Weights of a small mixture-of-experts language model, trained from scratch on English Wikipedia.
Size: 19 layers, vocabulary 8220, 30.3M parameters.
Experts: 128 experts in each of 17 layers, 32 SwiGLU neurons an expert, 8 picks a token, a sigmoid router.
Below are experts of layer 4 (counted from 0) of a mixture-of-experts language model. Rows are named gate (a neuron's input weights, with its number), up (a neuron's input weights, with its number) and show model dimensions 64-95. Each number is 500 + 25 x the weight over its row's rms, rounded and kept within 0 to 999. Numbers have three digits each.
Before each expert's rows: "gets" lists some tokens that make up at least twice as much of what it gets as of all text. This comes from a sample of Wikipedia text that the model never trained on. Tokens count by the router's weight.

# expert 62
gets: "er", "u", "ar", "an", "i", "in"
gate0:490514424510523510485518537538490457522519532508507490501510488471485513519519459519521520508483
up0:462509503503469523518484477514506530520488487505482477506444447513526495500553507544482512493479
gate1:467509494514496472494555495498492471489502547532479530556538510515499534466510550512563513527506
up1:477515496502528512502490494498510549509537529555495509514472475477438502500498498526474531476538
gate2:517521465501463524558546517505499475498501529517501545491535521503475499471484515503464475468483
up2:508483488528533481478490493499462516507480480496511452469502532491482513518494442453495501514495
gate3:519507484536509530508456525524569475500500528506485511502539471494503531493506478498480509541503
up3:501464468503536477524479527502522510545511517510517513490487494536477473488497519508488527482490
gate4:497538489494466497505516480532510490527498495526485501506514516485513539471473504502499487487465
up4:517536493487524503478484520509489525492499505482484489529492467542545563507531538483520492493485
gate5:523528479441501523511528492514550477525464522509505462445492521496530485521500498509505530492515
up5:523497506475470512484496540529463484481488518498479516513535535496472503485473482489483457458474
gate6:488523473500520529506512510519470483553506477501563495475498530508486518499526478477539535494508
up6:486493497464465545520491518525502493481530482501475470487548502498516499451480480510485474527473
gate7:494533504528475506503507509527518499484469522541504501547496487492514477514443511503469485480540
up7:513521496516462475497500521507505536482524535513477496514485519486485499459471495534500500464484
gate8:472497476484485445508490520501454480542511502476483479495478493505489490510507541509503538536480
up8:445471520524451549517507489494467529508515512497497475460529497503472529502499524500498501498556
gate9:532498527531440502500496507492501512477485496493468496501492455472494480489482550498528464506492
up9:489493503482459507500533534498491501518523466514525488499530502511545452474539454474508527471547
gate10:528470523469523502513488510537494456457450511528475530538520495502499490496486446501484515464463
up10:495506520518484450518508526444539483505513495488488469516513496481542552487490482494500494516500
gate11:453480501506506583476506471523507452477445528485498500510489460550479492485490485537500506489509
up11:523495456482468530499508527482522501510436533486526523540510536538466449495487505535469499512508
gate12:514544474487495440502424494524515502535480548482491510537542476498507539546514482522534462503488
up12:489513498504473502515481522512529460537534530534504530482526534517562500492492495542516509477489
gate13:490479526473510532515521493473483471476517488487534533466533504475480516479516489508525459471517
up13:525499508450489509478513531488514553480489536470507496469506513483488510430494476514493478522520

# expert 99
gets: " of", " in", " as", " to", " for", "ic"
gate0:498519522505532492474500496499517517527481435483467495497531515541534497523506485511516477471514
up0:505532538454515490510529516526520493474506514515476472470465533499500494550541459525487534511456
gate1:489495475503532467538514472469503473528492461502479508516475483520495480503515511484467470489485
up1:491528530496489524493487563491547483518527484503469488506484506500519486507469491498502489488537
gate2:515493502531515493498488518504556473456496470541519533472521501477494478511459514490510499480505
up2:534514517470480480486481467515509529499486443471505493477536482487533539487497516524519514506488
gate3:536527510517502485511475545461460516547515509467530530493457465518505541505479518543540497511471
up3:499512487429538501461499534520479552488509538491485477503484516461510505453551503507507523467491
gate4:528476492501482540475462512529496533485470489527550481517487517497517492530503501461527435508525
up4:513474487466521508488506511497510542500481568530496461525484524522445520527470464456503490519527
gate5:504519509485517509538516500507512498502485471461538536528493516432499491519478497516536462520461
up5:523508500487494511476519467516477554525499442473564512518530521514485450451512479491476508473460
gate6:526436491466495484493513484500472492497487465517498534495467491532510514517545487514528488498484
up6:509521535505500503474480443510485502472526527502474485508482545542524501483484495493487519494525
gate7:570493456541506536525482509492519523532514498499529502527500536502515561502483476453521459476478
up7:508456481494483477498443460482486509509468521474498516503488500539524456491524477479503496496548
gate8:466483464508529521431519464471492497495473483471484488473514483542500529542491524468520461506451
up8:523536483478489493505523447492498523499539475444501497534467482476465508467499520474479464464482
gate9:512503526505485453495460504473475469512517490519439486525509476509509499482498527546479522555540
up9:492488490502520485554487502560503498504495498486522553510550484478497494567474495477535481528501
gate10:442482511469538437507502507525497516504499482531494547493499496514485510535516525509489530511505
up10:550501512460518509516502517519502524502483513504505541545474484445495493501490494497510512511513
gate11:530484514488509514485437482508491513446481467481479534534489511498479501440512492554513515432537
up11:474552482513494457470553531522491506501478501526467558508506466526501463486492521509496490435494
gate12:474476498508482515495455475501485530528504510507487514465534512500483492511478480502473455478505
up12:517481490463503458514521506528521499464465493512480536511513460523469499510549517525496496482550
gate13:487521485474521516510513498520529455506486500503493549493432542511491516489490572467501523508491
up13:500515498525558496516473521512437541558490458519469529518512511505468543492500460511501520486465

# expert 124
gets: ",", ")", "s,", "\"", ";", "),"
gate0:492544481513495532471516534474447442529519531519500500487526473497515514476477500504462517485543
up0:505474501512472495469502471470499514487484448500480484479493547529449525487531526465534497558483
gate1:509512525468523478538479453502485478519512505540473509503508528491507539511502488450537430551469
up1:472494491523496490495554520504489461466449483540494470489522449482507507476478501512461501480545
gate2:484489478494525490490515465492511464481548521499483507483498481515460550499509521506509480524530
up2:556458477485540453481494468515504473521515515469489535522498497512479503522470455512482494521490
gate3:483489532503463525466505470500513527543493519486495457500537494495443540514496460470508483486500
up3:509504526571489547538482509485498492522517492491495475496511500528499510526482547472483472517481
gate4:537458503497507493503511485479476514564528516489520487513501519500494507493495508521511488516489
up4:487491510504499466479502520556489462515500514504539512537474467504485465512516488542532510477464
gate5:503497490469528504507522461547466544510541491504486531510512532480446540455516515459517519509492
up5:522524513491550494506478514536503487456534538433528526484475528519495488486505514507466514480521
gate6:499514512510508558555504507464549533505544495504507487518546495488534480502486535512505491482542
up6:519501500485492495511478514536500541513479497564472530484497493506484507515534476474460514493506
gate7:484458502520528537527511493466526495485534492505520517492521437487501549493465490538468505474512
up7:530418502496505549493528523499459504522470489504528443482459500497449475528472470533512459497525
gate8:516482513491509531522499485537503498491472500537532526513504445522533482482482492502464476539469
up8:496532524496499488533469508518467527499490490509515520526449485501551520452471445504531491490533
gate9:560520502497475528458461463530507505490543514482470547479543495520498490515460504472525528506478
up9:502518470552510493543475511477526505501475521495529484474521498533474498507486482499473529491558
gate10:513504468507513498525513522494480501541484527466519514446518498485526486487500490470532476511488
up10:513526497517527521516486500523535474514440500444509450498528543472493523515468520482487503468525
gate11:535516479467502533523495519482488528513492529508491515479469488505507464505483463548482495503530
up11:534473475505481523495530506498500557516519517548509517491493502487499489489469500527500480470518
gate12:540554490517559505465498490468537489469506553494483502518433477479471549496476500466489525455489
up12:552552504505507509492544444488531483539478516483490509499447462543465526481532507512474517495486
gate13:514478504483537466513466513509527449562481488508511499530548482466490463485512513527548525518489
up13:487487484524496539550528524457500478466543495510487504473475496518465535529515458523546514483474

# expert 12
gets: "i", "an", "on", "a", "o", "u"
gate0:529488521471467535466516478533515484508479502482481479471485515500510508511524457503474461490452
up0:488530510487456477489490480536521472491493521515484475501518516490481494479502546501518492513480
gate1:522487465528538557474529452500489459481529525487490519468496500496529532506513513494491513505458
up1:513487463501500486494502442484473508530466511493514496527481486510469499483512488449495509487514
gate2:517477552522488510554552449501511514516490531489500504517519499490513458505473437473473476487529
up2:480475523471488535525509495508487475481521513478495500494492481554509497459490527525483490507533
gate3:474510497499505544561557462540502526498506499502536485512534521550469488467550491534464451513523
up3:466464488522512499462476470464540486499517465494490500504521513510493485498482472471529516503516
gate4:483495486484523509514476498530464501487516492514499520493516469545446501485513507519434445525474
up4:523479491500531447508477509477521517508475511504521483556513532491507526545500471510458542481527
gate5:497497449520497483545498493491478500516506493470464506521517494550409491526451472527475453508496
up5:528473528477488480519504511512528549515477483525451481503529506477491468495486518507465506474493
gate6:513480484491482489517507484514493500531456485510491481473443493506469513525485489483487528519492
up6:501515514510519507531472461455475512515504485456481497520540558490462481514521576509506518528483
gate7:490521542494486506510485510514504486507480524539481525504498475557535520530478463514511493517478
up7:493485496521447538442545522493513464542489538563499488517507514535482487517461510479464474525530
gate8:444496489489533532502538527510498438511507504501536515510533472482480540495534494478511515515478
up8:506487480495513453528474497511514457468515511484497492534475483452505507474522503536520475500464
gate9:508491473514482464498490465475536516490496498538537502538461521516479520518488522509459486520489
up9:426485450537508544472503485485480545497491465518500509525503464504496515493501479484464497482472
gate10:505517486546509503484491503472486471505435467496512594480513500477486500489518484444501453523500
up10:490487532482503489517484488511471492494507473433512516501494503471487500510526476487474488484532
gate11:522481494525536487480484478492508530473480475535535475482510531507492585480457507493513462537465
up11:488451511563435487509466509496533512513500450511513512536472480469505473473502490520523458464511
gate12:475515493533533494507523473569484499489510505506511489485537491497494491513474472498490490476460
up12:488484468500464513448493499506525478460482503484491500486512507521485473497547489493479485487524
gate13:501461549543492461511486503498489529512504462430506508486498497494471534530521512500494475491496
up13:500473495524489502483518449523510488539447467479502520493451489486516523466502471466517552488555

# expert 42
gets: "al", "ar", "as", "el", "ad", "et"
gate0:520561490470512500534520515485470502526528495526512488503547526472484472503479501610487507480496
up0:440452479488518455506497521497502526544506503468460505507467515515527517497522508455520499490498
gate1:493486476480452508523472487491529469519482510497556483494513468510522525529474496483528494482494
up1:533533456482530493529475480451540496535456501531476495452537479481500507465503509535493494478478
gate2:498522466487455475488458495501468533474461514540460503508465521501502545481535522506523478523491
up2:535525505506503547494532563470497500493486507522483491534499501536530444501476447495506475519550
gate3:484555454473518535518479491481543470479518500522484487494484476495469490527484473517460474536530
up3:472494526521515524514495479503523510497502524487464481481484485490482477467503538487485518524511
gate4:523501512516505521517487488497525497511501514414522497496514486530513479523494531492508500486538
up4:528476517504484517446507521459472505508514495469475507455441526506503525499473501532517500493495
gate5:470510489467459506529526454524493499510472493538485538549463539497517524537447494483460455504478
up5:496499488506495477502493488547512491495559521475526534483513469509476516463500497527500527507511
gate6:513512509485464496466471522505466549547506470472494515484494491491498519483522517525474444479494
up6:471512508506538541498469527483492455488502486510487472530514469536461549521496504492506489526480
gate7:518528461496501528490497465507488488490457505479523490491510481521517477480532520478496496482567
up7:478458506480486518472503514515449496484536484471502500475483530484543488483482506504484525493523
gate8:526491472493458495532506501515487440444510533449483483514552522490473461502510485462478484510515
up8:485440482537505520517508501498477538486469449541542498486488514556510510508474507479534513506519
gate9:511511464473466532448476489483518481480476522480516454516516462504494540475494534486509549539525
up9:478455511500499477470514524499486488509476468425517513534494496532533474527497537455505468504460
gate10:523497444565516488498515491492526455476505520503500499517492490481480521531492507458494553497516
up10:483461492466538516504475522505514528509508486518517478516442445493524537468469531496484512499508
gate11:467475541483539541471545489503512496490503525445497459488529485465472486493538474525480520494508
up11:489501541532517545522491492519494523493505513516496513457487471509503469523513469493497518498544
gate12:504501522494521488526476538504501498489482452484538511513514504502502475528468505515475462530487
up12:482428485510490548471503535507492490504481508442505501492511471507525484529492489489526504564472
gate13:474547502499499502529502540501508483548465500507529535471528517501487517522490561503451457478485
up13:492504473490489474496485553496484482495531493482506455505491545497478525483511494489431448514523

# expert 44
gets: " ", " at", "at", "in", " m", " Al"
gate0:511523469504495512518502505458464508474447502503481517501461498537497518505466515520463491456468
up0:496491517487508501540486526502495500461550460464513511436502540520548543502501498471507481488472
gate1:500502502488499520518497460447478487528508542514532482510520508530505497512477496470545513472523
up1:482495525477493554518474489532476494513464503498563477527463464518488494482509461532515516487520
gate2:499530488488481516495481453491485526487491505522484490501552517525471547493478468474488504571460
up2:520486464507526489537473515480506426531507503502524492519541476485490520547483520499537501491464
gate3:483495494484522480503475477464509515541509503501444476477518482516525533463497489484518497478522
up3:511513506493521515475481438490494513526545537509468515473522536513484543480512470465477530546494
gate4:471500458506499512498493473483476479476477516496554459513546497509472455526520548539517533465552
up4:516507521478453500513503481488487449473555546515501500510524519522482544530508469552506522489529
gate5:482484476505484547523520495466501531529503468494477447459478465517563495516525476490511443505488
up5:528499492520504472440527499473521512514502492502512501529540527513547475529495472533535490470509
gate6:513487545506424469518551469511471497481448474493516480518496518522511490484488495521492478498498
up6:508481536500508533573516523525489491506476500461476485542502457486550529494502505524522517508484
gate7:510482495506502513491526470479484492526511475504468493495490494535553519482508503502471546460500
up7:491495537497481508491495551427479523495502517506500478502508529530507515519465467480466464455514
gate8:567490504495510518474450511517491512503527502525507502474477500528477506518484475504496514533539
up8:533512603497499516502476481483504499485487544468476514450480538493488512477489483505476509477485
gate9:535500503469532519491505506523489492500485503498529540484536547508515504500482448451521457500527
up9:515471511483504482502497516458501528515494502486495546542518501520498467491470500468485487517538
gate10:542511539475486484535532502498485494493493491495464511460556508441463509527467500535503487514496
up10:515493492526491448530506520446532537500531510493507499516495550515518449506527468488456517495483
gate11:538503492485518465523501492551446517514476490474538470511504532528511533507523490494497502511510
up11:505525469467522517498497503499515527476514467522519529487487495477479475461449479521496488479533
gate12:523539487492509478529492511463541524530482491509503528484463458506502529468525495525514479509496
up12:510479520510487498496445512490496480498466507538538507513491494459539514477491524523552481503521
gate13:516545510512474505512533501511532524520480525516496512512515515520485546469514441517514488502516
up13:514502510476504455488478501503505467467500489504539531508462460505497455447498535504529494498510

# expert 80
gets: " ", "it", " 0", "g", "z", " 4"
gate0:508523486497491450485554500516524522550511541510497518522510468486523489509536513504529485464492
up0:499490518487547496474517512494455514506500505525507493511486517513516527518507512514503547533476
gate1:502520474490519502509471498475497519508495460512455460486501532542480486493500500457486446576495
up1:507485492518482552541491517532485506452479545482482530470466492483477518543530481477500486498516
gate2:528491533463541533496445487488551459502465518487519466498540477489487479505525509514532485537519
up2:505473526497533533491501511465489473525537514469467478522506514487490495503536504531506508547521
gate3:516482483486546515468510491514487448501474513532494534483492508498478539510532507509485550521497
up3:515505486506534527515486494491468489511493518509475495541515481508470520520501476504474507511514
gate4:500458465505484487501519494492478514525530561450549573502488501519481541498494518502475497494495
up4:480494523518531483480495489471487520498476488516481496505531470470436508488482499509462478507530
gate5:525508527520497511533484501472483455483482478527508479494538498507504527507489482519474518531532
up5:496524507514515480552504454494463531471555469470493496501519505542562484472475530519530539439511
gate6:533482480493479541535485440496506472501448556525527520509501458496521487530486492550510472463493
up6:517493492477567493482496485538514491463440553474513500503501477512504477524492463494521465497484
gate7:500521493489524479471528492533490498513514531517536491510544515533519530510478466528502476506534
up7:512506458499473551466540502507533454473511523499502506478493543518506533492516491529492542466501
gate8:493511525478489495523496517554545493503491488494524502521466541494500518548481564510494486483492
up8:498468509520470454497476490497484474493502474503472529523483484523484493505530527534489486532502
gate9:502480481525544523509528520478484526531479499427493490513457483485477522476477475554506469521510
up9:539513515492471504473508499508468461514484493467456459491520457483524481500496498498528487501450
gate10:545481499496497485546538453499577508508484513490532492512518503525491486486511482514506502501511
up10:506528525511433528500517506496537484499508512506511475484526535499462508513490524522528549529538
gate11:519450499460461478502505493494473490501490500481513529493500481464470475539526517525512462498486
up11:510526524510498457493479536497524494502457458536550485523469495501487507496465474535509525492504
gate12:506489507523461491520562493456476465499505453490490520474524462518508489525484488516572494498494
up12:478493496503503482443564534487472502490529560503486489496519503497506518547520505503487508515490
gate13:519548494468534493492501464517543464512457521551504530507517497506465504497486480497478519475490
up13:513543447518530482469478508475455483527488507534506513496514540548489479512484547504540481491500

# expert 118
gets: ".", "ed", "s.", ",", ").", "ated"
gate0:530535496496547510480465470535572500509480483531527491572510513507512503547448525492511510515471
up0:457519495476535493500518513495528474458515486501524500509497508497512487494445464541500553520459
gate1:527520488498534508485501481479496525529548545505458569458539497502474507538461514527502496471500
up1:503543495495495489494516452526561514499492531527478500512571509491516526546468530494522494481500
gate2:482484521531517469504506511471487511495499513482542537526531487508487510527479509518516448517489
up2:486520496522510539510471476571502512526519516492516503483531531544488551499545481524489496547488
gate3:489463551474526540525502503496478519497526541535481493481475476497485507529472503494505481462498
up3:508491554486503496491499548497518502482507514525487520500492488484473513527491517512508482548481
gate4:499503479524527515497472476459547509519523478524507532479551489472497492523475516517510454530463
up4:514497500497518523499490527491489492518499533467467513494512469531469539471527477500510511492450
gate5:464496525482533548525491526481519540508510470494513502561500492477483459530550484501484520486536
up5:500477523472440480489508487498481501512473537510528525515492520508524495489526487528484481473501
gate6:524449486494541518502507489490507495516500470508499457490484528533461509532488522475524491456484
up6:498505463504502442477488457494544477484481488534467522443515486478508456526488542523478511530507
gate7:496521495485474527516464457505484490511502504521479513524524545520473513497525500538523490527507
up7:478523498504488518437529481482507531546490496492498528505497469512466523481478503505474494506502
gate8:495505488506478483520452500535548500492508532479500487487506507500518492486511496492544509463518
up8:518484513496496470497508476496482526457498513512524464495522530542475462517470490471518486500520
gate9:504497478493514481500509514458528488536553501474543479487511556509501499462480476507508490522442
up9:518509513490477477512506461452531461498499480503532530470512525523520522492515511576473513525496
gate10:522469478519497511503504526514477519560480505495477509499505518455518481480515481491480450502488
up10:492515499486513494521514494511497495478472462472534475485484476461522483484520481519505511473542
gate11:510500483460529454507528501465546496502483529515492480490482503494472503504513538521495501454485
up11:508528500509504477519494501482523523433469480491487521527491460488549505487516463478475487495487
gate12:460513552469513512497506481488541486500467509517482491474520485523508524524502481529572511493480
up12:524490538501550488520480543491498526502508460486457480537543542492536452506482478531529528520493
gate13:483511469495517512515489508514510493462544528470489519489509482521502510458506523498472478483462
up13:545545464523500500507460506554494523532508463490535486547501527490514501465540496487494522529519

# expert 84
gets: " of", " in", " on", " at", " from", "o"
gate0:502477492462480481509520459498523536499540478534458478472541510488488511517521475558482524496488
up0:548510504522522504475513513528471475496530495518529530474506516541507454510510546474524532487502
gate1:495505475457543522527462449506536479492485459485454420480502472483488489469468493470474489532489
up1:487468530516495522485528475500512512456521473472506498514495456502498486495487492498492505496457
gate2:468489546537511501501554522517506505461501476505477482544528491462477495539507481460534475501499
up2:483521515478545520531527479555515503491518504496512469527495494475484501479529427458449510528520
gate3:454461489482498497463505448502478518466495491532507474520478502518513478479507493533455547465501
up3:533522510450498549519501501528508488495452489520474488528472555508515506485497523493513454456515
gate4:528515474511507503503523465520535492542516466505490527469502507494520489500547452477521528501507
up4:498478519459522461461537469494505471493509481486473489518487528522486487453529476521492546488506
gate5:493476507482451458527512521472532513485476481513495552497488499462524513516537489491465484529485
up5:492537518489504530487484524510527474510537510453513510503494524478489490535473515522571468508524
gate6:507474504491486500505496486542549508490522487482490533516525485550521553492506450513469506498436
up6:494473478536491461496514523524493494496545521482528519501518479498494528521473497483530524485507
gate7:511510492496492485526474503520523479542485476523493516509478509463454504495515491510462524561473
up7:499553526541513492500548497512488485523447486489523562495512471482478460532491485479476478500526
gate8:528468464490497529519485512532532485488499530507535497510499470459509489446492485501451505465525
up8:529479470493503537514509484543517495504484501487515474529509523517476451483530532519474508516466
gate9:509426474472483525484495500507532497488466470517485500508509466487438510536476512500522528531467
up9:497497481491481490524539524518505459521488505491490481494446518489499449486482521495492518477496
gate10:519509527534477494467472536505497537508467453457559529517514515506515485483545453500478474551506
up10:517487535503447491522455520525488489488531486494486476495520461444486519488501504514529492538483
gate11:532479506490500474469487517481517504457511498466480473515524478508512509488559527527475518482530
up11:460503492449473491514480526504522488507545515511503521525500456491469480486471501494501474517538
gate12:491486511484523508514495488511523468547485516461513486482462490492479483448505473522498490492521
up12:496512473473511480498493471473475494510477525533448499510519520492506504507505515471492476485492
gate13:505508504492567510475503463549511516501492509482468469490528503491540514526502491507445494542495
up13:499512519482503499478507481512463558527517515566521500537530520531552526520512477500483524467537

# expert 115
gets: "an", "k", "n", "am", "ar", "z"
gate0:486505526504480485543487537483534535504520473523492486469528498480539512524452520477494485482538
up0:523510479510527486481446479525512460501507524510442488544461476533514486455504468488530539453517
gate1:497528490489528531503498517463481486520479524499469501493489466476491555496537507519535490511500
up1:518555475514510519502524536497472535534500491473466511496495475467469490485534510503464517476514
gate2:476496497518495483525501551517524451480488500504492513490529484508464509522486505511511539552455
up2:458512517550491495548494513543514467523492495514503489526499523474495472486459480503557487495505
gate3:514510453492490519496504532474509470499512498493471517484497486478437454514455488482456542486507
up3:488553499513532524528504482499515493449486496554522479524501489496469477463527491506461511494542
gate4:522462512509513472473474496511523506502445516456471502503472489517540505554556501456494523485514
up4:492496443479498461460474506518518529490479511522505510537517500507486472493502471502488473519494
gate5:503502481491508511479490458507469512466466535480513474518471483504486534540507497465506493510494
up5:489455502508553494488527497468473519463483497509479535521482483500503498498494504512525508439502
gate6:507500506539460513530496520445490464498551516491455496529477513457496499491548531486522473496457
up6:520526465461494451450506497527483451532478545496490548489531501493500524503494491491502511542532
gate7:503510469513473527559528453489503491560510515511503517451471501474509483487524477534513498507488
up7:504490532517505543468488540505516513496482480521544505481521501526484522508488473464490508479537
gate8:496518531487464506506473502507505483517495485514494538535519501461482549502559497501524480536508
up8:502547439494493518496547523539482534520478520475541456465464505463498485471459477524499504494504
gate9:468494504499495463488509484500494496545545518548459534511541487495468522520492546506477471512514
up9:532487494476502535467520523476470486507499517504444496530470506493455493530488467527540508486464
gate10:478492477487500525536484525521497476496502523471552492485533520458489484521524541483513546499476
up10:524536498479518500506489488516497498499541509463482461538494559507480548511445488523481513499485
gate11:489496517496526490507491497539547437533490486461523496494477501498511531479503501532514496496464
up11:499480477465529548497510501515484504460512476564528438490497493473469506515455474481503524479448
gate12:507495519526491515493545491475502504489482495522508541522521464497461476490423519521487533497528
up12:502499468497554447522487503497526526476497475425515513483529501485559487472511498496476494542548
gate13:503487486491506486495503484510496481516546513551488501474488495518491605510563486481480480523489
up13:502488520499485503498522475513469525463588494456453492499469502460542500488507549477494455491524

# expert 64
gets: " |", "-", "|", " -", "2.", " Succeeded"
gate0:519520522511509487508509481484515515487500503515522476504564485554478481527467504512482483508493
up0:521501462505513490506493533504476512533493495546452491496509490502468463493500470447505553483520
gate1:504480506510463505485556498509483496501475499487542516478516535524536450528430501534528548477526
up1:479536490511532558510508445481524456479527499525508532479535534521493547528476490516547509519519
gate2:545501489514512485549494494487539467505497475489528556515524510519477503563442516519505476529537
up2:472512509468500511480508538478529539516454510476495520496516485522492490503497530546469473464442
gate3:526534529510496492520486550517505546525509498491491456528526504515504535511514507511473515495464
up3:515518515510511516462507508506470516453504537465488485481519451477470442495525512496506512504473
gate4:499509466522503513506452448500509502493491501446472480538542497513546488511488530502504479502539
up4:518492536501506543530492545476513522476490492472486504531489535498513507517522491495515516538472
gate5:472505513502520463467473485492484478485525525530462530523502474491471491457498490504526463498483
up5:484493524483460506459525514518477474530482452498537475537466496503511515487512522507527456561470
gate6:476533512501458536495510507495500495475513533527553498517463519500529506504494506459482531497495
up6:536484527521485500511513536497477489495490506518489533518459506475508476471560497536513476494509
gate7:459532526513525463519515474508502452495507479490523496490491519458534497496525500510479504514495
up7:558498470498516541495475546473519493506485545520485488522513542493502544509504465491509543525460
gate8:480485484519487490499491485504506487495495502489521534480475472494476491496532521466498541467516
up8:537513518536515490500470495516497498461454484511478486430473477514540493483490521425500509455518
gate9:503478489510537487501507485506562513513492550493540495507523473459499475542532493509502483516511
up9:485513475474516494510515518539525481513464518523544506534519517494517483534522473530536511514441
gate10:477503475492507528479497502487507469479546488522503467512510500517518505463489532481457548471491
up10:492480505481486511510549486505529451477488547485540496503485489516501515509505525540504509502496
gate11:501498516508482527510491505459521511487521448487477487508464504512489478497513481465520519470558
up11:517475513456482521497483484513500534482534470526485509473479494475508488502509479503497500524486
gate12:521498497532510519499491493469550507503482498500519496503478485496486480543515518481483515478516
up12:506506529481461505464519487514555514453524548533465480515477501528502524507496499512510502501525
gate13:484498510506500518473505503526539491474498544505499517526501471472507532518506525538487456483514
up13:504487518473447515547523486492513514496543522488471492507461536501476493488507457505488521519449

# expert 7
gets: ",", " in", "s,", " as", " and", ";"
gate0:492511513528504524545507533503517509526476537480541508504468501528453468503498511467507503521488
up0:507543501500537463528489543493522516510493510479466474511523498561438504501481438506534488485570
gate1:533486492534478517525555505504500525489548497520505510507527511464515503518507530549454500516529
up1:505520482518510518484486518495518511503479503492517494443530491518513487472502498488490504487511
gate2:488499482510506503514484484513511468520495491479518532456511470503502479508507517531485514509506
up2:479519501476511497459533473503478476487494483507516527490457508475483493498484467482539533450495
gate3:525493472494474529518480500509507504499438481500489482521523501503471478497505509497502489493512
up3:491427498491538447449504486546504544529525505486498542490506495514533495470511514512524517507475
gate4:537488496502494490498515460482554489464490535542485576493507515495478511527481494515431515515501
up4:475504500474491522510509522474465495559526506464526462489504463491521482495506472504516520516511
gate5:482537447519504544491451500482522461480506517475467513501513491455506538550530483475474508516516
up5:478528514471548489523521550462538506536461429490472498462499476485491511468467556506481521450479
gate6:488494508471506486526454502549543518523510526509506506521494515524468508480487468494449459505488
up6:490495487542531529494503474466463534508473498489495516503516482518501496543511537491510550514489
gate7:514543486474517470509501497480491489490500500470512492506495459501461523506491471531505546444490
up7:480503510512480516507463457469520488488479526468508512477514504476550486503478486521516478486470
gate8:476507530473482526499549494458517493486474490536528474515514506533438534527531518498508492526517
up8:516482520506507486500499488447499530519494459510545480520486491486470499460493495540482532477513
gate9:459540515509478505491512512476486491483524470469508530483529526515508531494440523462486512499515
up9:491482510520490524474532489485504524493525478504494548497531520482539533473467501484488532490499
gate10:503475499493514509505533498521487496503502497480514490483513538488495516537487533484456499529498
up10:494503506457515477506480464492531501522461523495506528461498497479482523475516476432532540503482
gate11:495516542523534498507498492483508494503484504470456472498486494500485486500513466454499497503528
up11:472497491497513492462517528483520482513482515472495458504486469489478509508487486465512453476517
gate12:474532467471528482523485472525525465511480500507468541508549525472485482461489530497534480479455
up12:519494487448500521473463474491507499528518499546477500506518555444492517524497508509527527518544
gate13:548487481509493494540506479495509497511522477470512492464532506539495536525558522495492479498485
up13:473485487548478465504520535468508562479517460515494485473499541511486524516465509521495488508499